{
  "num_hidden_layers": 8,
  "hidden_size": 192,
  "n_experts": 256,
  "experts_per_token": 8,
  "d_expert": 32,
  "d_shared_expert": 64,
  "hidden_act": "swiglu",
  "moe_layers": [2, 3, 4, 5, 6, 7],
  "router_score": "sigmoid",
  "normalize_top_k": true,
  "routed_scale": 1.0,
  "balance_loss": 0.000818,
  "balance_bias": true,
  "shared_expert_gate": true,
  "init_std_router": 0.03,
  "lr_router": 0.000366,
  "vocab_size": 24972,
  "norm": "rmsnorm",
  "norm_eps": 1e-05,
  "tie_word_embeddings": false,
  "optimizer": "soap_variant",
  "learning_rate": 0.00477,
  "beta1": 0.95,
  "beta2": 0.99,
  "max_grad_norm": 2.0,
  "batch_tokens": [131072, 262144, 393216],
  "max_seq_len": 512,
  "train_tokens": 724100000,
  "max_steps": 2925,
  "dataset": "wikipedia_en"
}
Below are experts of layer 5 (counted from 0) of a mixture-of-experts language model. Rows are named gate (a neuron's input weights, with its number), up (a neuron's input weights, with its number), down (a neuron's output weights, with its number) and show model dimensions 0-191. Each number is 200 + 30 x the weight over its row's rms, rounded and kept within 0 to 999.
Before each expert's rows: "comes after" lists some tokens at least twice as common just before its tokens as in all text; "comes before" lists some tokens at least twice as common just after its tokens as in all text. This comes from a sample of Wikipedia text that the model never trained on. Tokens count by the router's weight.

# expert 9
comes after: " ", " (", "°", ".", "–", " −"
comes before: " |", ".", "–", "th", "°", ";"
gate0,201,188,118,173,193,209,171,196,197,256,172,206,153,197,194,185,215,111,197,155,220,237,266,138,213,193,223,251,215,236,262,168,163,185,173,195,231,253,225,217,176,181,162,229,171,211,216,257,236,231,144,209,201,205,231,212,204,213,216,233,214,234,226,200,152,146,295,193,214,175,205,225,171,228,193,223,179,141,174,163,198,190,214,236,179,199,198,222,234,210,190,210,154,199,166,196,221,216,228,196,194,265,202,188,156,201,255,171,227,166,171,230,216,167,219,190,211,182,169,197,234,199,208,185,178,222,179,194,192,208,228,216,226,213,207,231,196,220,188,237,191,225,170,139,207,211,183,166,161,199,174,207,261,182,160,166,180,200,183,209,211,197,135,236,191,203,206,229,184,184,239,178,176,231,238,188,206,251,179,203,232,206,221,207,161,163,133,229,198,144,203,222
up0,178,173,198,200,192,249,198,249,181,220,210,183,141,216,186,185,182,151,196,177,184,256,216,140,198,174,185,264,212,205,231,147,181,209,219,201,240,193,212,223,217,207,166,215,202,156,227,272,249,219,211,243,208,229,193,197,206,175,219,187,209,214,253,249,205,203,259,227,194,167,165,223,197,194,196,206,204,150,225,210,188,200,240,212,158,219,134,164,205,200,200,184,187,243,154,217,206,150,211,185,140,219,281,192,197,237,226,160,207,170,210,247,206,161,187,186,238,179,149,208,195,201,220,141,170,224,179,195,210,166,165,167,193,221,190,241,209,170,203,247,209,182,188,194,188,175,237,177,215,233,194,193,254,198,229,161,208,212,185,220,227,187,136,248,250,178,172,219,163,142,189,169,185,256,135,186,252,203,142,158,222,256,183,193,172,209,178,202,197,167,217,187
down0,177,194,197,202,185,173,245,135,224,232,218,192,232,181,203,179,187,211,196,241,241,121,205,191,209,178,179,227,206,150,172,168,184,147,229,214,192,200,176,162,182,249,208,195,200,210,183,170,198,162,177,234,216,205,149,226,244,215,204,194,225,188,188,255,182,199,128,163,179,207,225,235,228,181,260,170,193,241,195,161,183,195,153,198,179,230,207,234,199,217,198,195,175,280,142,167,184,234,161,147,144,198,193,209,242,159,173,196,207,194,194,173,207,188,226,212,228,230,173,169,224,166,151,246,204,207,154,208,161,190,188,185,220,225,227,192,194,217,213,249,152,170,211,151,144,240,206,192,226,154,192,181,242,141,174,228,197,205,189,173,183,222,221,177,212,203,279,201,200,170,210,198,193,203,170,173,225,217,237,175,159,221,200,151,227,153,119,197,194,149,167,216

# expert 226
comes after: " ", " |", "–", ".", "|", "200"
comes before: " |", ";", " |\n", ")", " (", ")\n"
gate17,215,204,203,181,222,212,199,187,195,222,177,159,230,200,257,229,215,249,236,166,205,249,206,152,168,190,214,178,190,161,178,199,149,230,200,162,220,257,244,203,164,182,201,149,204,159,202,186,202,180,200,205,208,202,242,194,201,235,197,277,191,248,198,159,176,201,296,137,160,174,210,204,253,230,182,210,205,217,140,205,240,186,188,178,237,219,206,231,209,151,248,181,183,211,187,238,221,179,254,156,226,254,163,229,214,215,180,220,258,196,167,219,217,171,195,209,180,188,183,213,192,233,166,200,223,141,238,215,220,231,172,217,167,148,187,200,206,236,186,204,174,253,203,227,178,182,165,203,175,148,190,225,236,220,171,167,251,161,267,231,168,174,163,227,181,183,191,250,229,171,212,183,179,191,225,235,182,254,183,247,209,201,221,238,182,197,185,191,216,150,181,229
up17,227,222,213,207,224,191,156,193,221,178,184,203,159,205,149,226,269,163,218,188,220,188,194,198,206,289,234,145,251,194,204,221,274,212,241,139,188,162,213,173,201,196,182,190,189,249,162,202,224,246,180,252,199,183,180,237,218,218,143,172,182,234,174,224,211,141,170,223,219,190,223,223,209,163,189,165,217,158,200,191,272,213,213,249,249,184,242,173,192,229,208,188,207,220,231,159,218,140,206,198,160,251,185,191,182,147,237,158,185,194,184,220,185,174,226,194,245,161,227,216,181,165,176,164,197,202,239,213,205,208,170,213,193,176,168,187,200,129,198,147,166,264,199,169,218,156,180,199,255,159,167,205,167,198,174,194,188,256,224,216,205,222,244,219,207,195,231,196,219,187,210,251,254,199,224,226,189,204,215,224,173,171,182,178,221,190,170,171,158,228,207,197
down17,209,205,197,212,180,235,198,191,200,223,221,164,178,234,220,204,168,154,202,204,150,184,196,176,196,227,195,188,187,177,204,181,214,170,165,167,233,201,246,213,207,142,244,145,219,149,220,228,279,143,275,177,198,200,219,230,193,229,169,212,162,199,203,165,141,235,164,148,287,198,245,251,248,185,199,172,189,243,201,207,134,167,167,213,179,137,211,185,189,209,244,164,234,180,211,177,214,178,157,237,240,276,237,209,237,202,152,216,185,156,158,207,224,197,214,196,200,186,145,205,229,229,144,185,199,178,222,171,177,193,224,208,163,181,217,198,198,245,179,197,182,188,183,197,206,165,240,200,188,216,167,254,162,234,199,222,220,199,243,196,204,215,153,158,167,232,222,155,244,193,249,204,199,206,184,230,180,190,206,177,201,169,165,206,153,227,208,221,186,189,200,234

# expert 102
comes after: " ", ".", "–", " −", "′", " ("
comes before: ".", " |", " |\n", ";", "%", " ("
gate0,207,226,144,155,176,210,220,148,230,145,176,233,226,199,215,229,183,187,205,207,212,187,233,200,260,220,182,232,211,220,220,192,226,140,171,138,225,207,207,239,218,216,236,190,288,210,255,238,195,258,171,231,197,195,188,206,234,201,174,172,156,220,211,182,191,180,267,242,214,174,239,182,255,214,238,186,251,170,220,158,154,199,219,217,192,204,185,145,234,238,180,176,151,214,189,227,189,191,199,174,215,212,233,227,210,227,202,181,214,179,148,237,175,222,252,224,207,153,175,244,232,197,184,231,165,213,190,179,219,191,235,164,211,195,165,236,162,191,213,228,212,214,251,178,161,245,181,183,198,227,164,189,188,226,170,148,144,161,182,160,211,236,180,207,187,246,211,139,149,197,204,218,214,221,220,204,156,215,203,215,178,185,163,200,212,210,176,261,142,162,170,182
up0,201,217,250,238,182,160,153,184,215,177,224,264,142,216,231,214,156,169,191,166,198,225,238,170,207,185,219,179,242,206,153,166,177,221,131,173,199,216,206,226,218,236,194,197,162,199,220,162,191,197,222,234,180,199,158,193,208,206,164,193,193,148,281,234,167,190,166,167,223,170,197,210,198,244,242,206,204,169,169,158,192,180,212,230,210,192,237,206,206,221,205,194,206,241,181,250,195,227,161,179,178,239,237,179,169,231,126,149,169,183,206,169,168,178,178,144,217,256,184,213,222,170,185,247,212,177,226,185,237,205,203,194,233,179,226,211,228,160,211,165,199,176,229,161,244,200,223,224,260,198,175,141,207,193,192,134,194,193,181,129,239,230,214,185,240,192,206,166,234,240,177,193,152,174,196,268,162,196,191,224,214,191,152,137,207,208,165,209,206,214,219,208
down0,200,230,206,158,180,143,171,203,162,231,197,200,241,207,221,228,223,190,218,242,213,161,183,219,213,193,176,190,176,194,184,203,190,215,169,249,164,188,176,194,194,221,216,163,251,244,194,267,154,188,168,177,243,180,234,123,196,175,223,256,228,276,191,202,153,187,192,195,216,274,190,178,206,178,165,201,225,188,173,194,222,242,169,164,183,215,187,153,145,189,202,196,192,182,210,196,220,222,198,192,210,205,162,119,217,177,200,252,194,159,282,168,201,219,205,206,181,195,199,223,184,227,235,273,212,202,171,201,279,212,226,194,177,222,148,194,235,182,172,204,188,197,251,215,198,205,176,212,257,206,180,207,227,160,190,223,192,205,209,153,188,252,237,203,219,193,163,153,175,120,143,163,198,222,239,241,164,215,198,200,210,235,160,183,205,239,190,214,197,221,222,212

# expert 134
comes after: " |", " ", "|", ";", "–", "=="
comes before: " |", " |\n", "1", ";", "2", "0"
gate0,193,177,234,116,157,168,268,179,230,234,215,185,191,178,154,192,201,176,183,220,231,211,235,231,213,222,143,150,172,197,178,219,236,189,157,185,234,195,244,234,199,193,175,112,165,206,220,214,188,226,221,227,208,187,190,226,203,162,195,175,252,224,206,202,203,233,192,181,169,257,196,215,205,254,221,225,222,200,146,288,124,168,213,200,208,209,197,188,203,201,218,239,185,207,210,209,152,192,212,193,224,192,227,249,185,200,180,213,229,187,213,171,242,199,191,204,191,215,202,188,213,154,201,164,160,206,140,230,186,229,211,205,206,211,191,179,224,226,221,155,167,193,238,220,221,195,175,210,275,138,189,234,208,222,218,199,221,242,196,245,231,207,255,140,174,194,242,227,248,120,230,152,239,245,167,205,198,169,239,178,212,212,188,209,175,182,194,190,247,198,196,192
up0,188,169,227,227,189,241,190,202,152,184,139,216,234,190,206,211,221,183,174,208,169,170,209,228,184,165,215,174,244,150,180,166,258,193,156,234,143,147,154,171,238,198,243,207,201,237,143,243,163,211,205,184,187,192,234,210,175,214,182,196,201,138,190,214,189,171,177,224,219,180,182,196,200,185,211,166,226,162,181,171,206,209,227,215,199,131,186,196,234,204,192,216,228,182,222,182,210,179,217,187,207,200,181,178,156,189,205,214,145,198,204,247,138,183,200,190,257,212,150,226,155,173,121,176,157,155,179,216,171,172,237,226,210,175,227,186,193,207,193,203,214,203,209,205,166,139,238,180,175,223,229,169,180,187,231,143,243,172,169,224,192,222,234,189,203,214,143,206,210,232,159,222,213,253,148,219,296,222,222,191,259,167,225,184,134,163,199,180,226,189,209,181
down0,200,168,177,149,134,186,248,197,213,240,187,257,223,209,196,180,207,234,211,179,171,192,223,261,190,236,189,225,226,220,207,174,225,244,200,205,188,181,209,225,180,173,234,192,197,222,222,236,177,162,172,224,200,200,197,162,209,232,282,212,199,179,195,243,235,177,196,202,242,195,216,176,227,214,173,156,181,196,237,245,192,172,255,211,212,124,256,231,193,162,211,232,189,202,159,224,237,194,182,172,216,200,180,194,197,112,185,184,219,235,163,233,158,195,192,186,173,204,220,196,216,241,173,190,200,176,185,236,177,219,203,199,209,229,140,241,198,257,181,178,178,233,187,149,187,161,263,253,240,160,195,278,284,201,214,190,203,186,207,218,189,165,178,204,168,216,243,182,180,215,238,198,233,199,232,147,211,210,214,171,204,241,179,154,175,212,180,175,197,151,149,226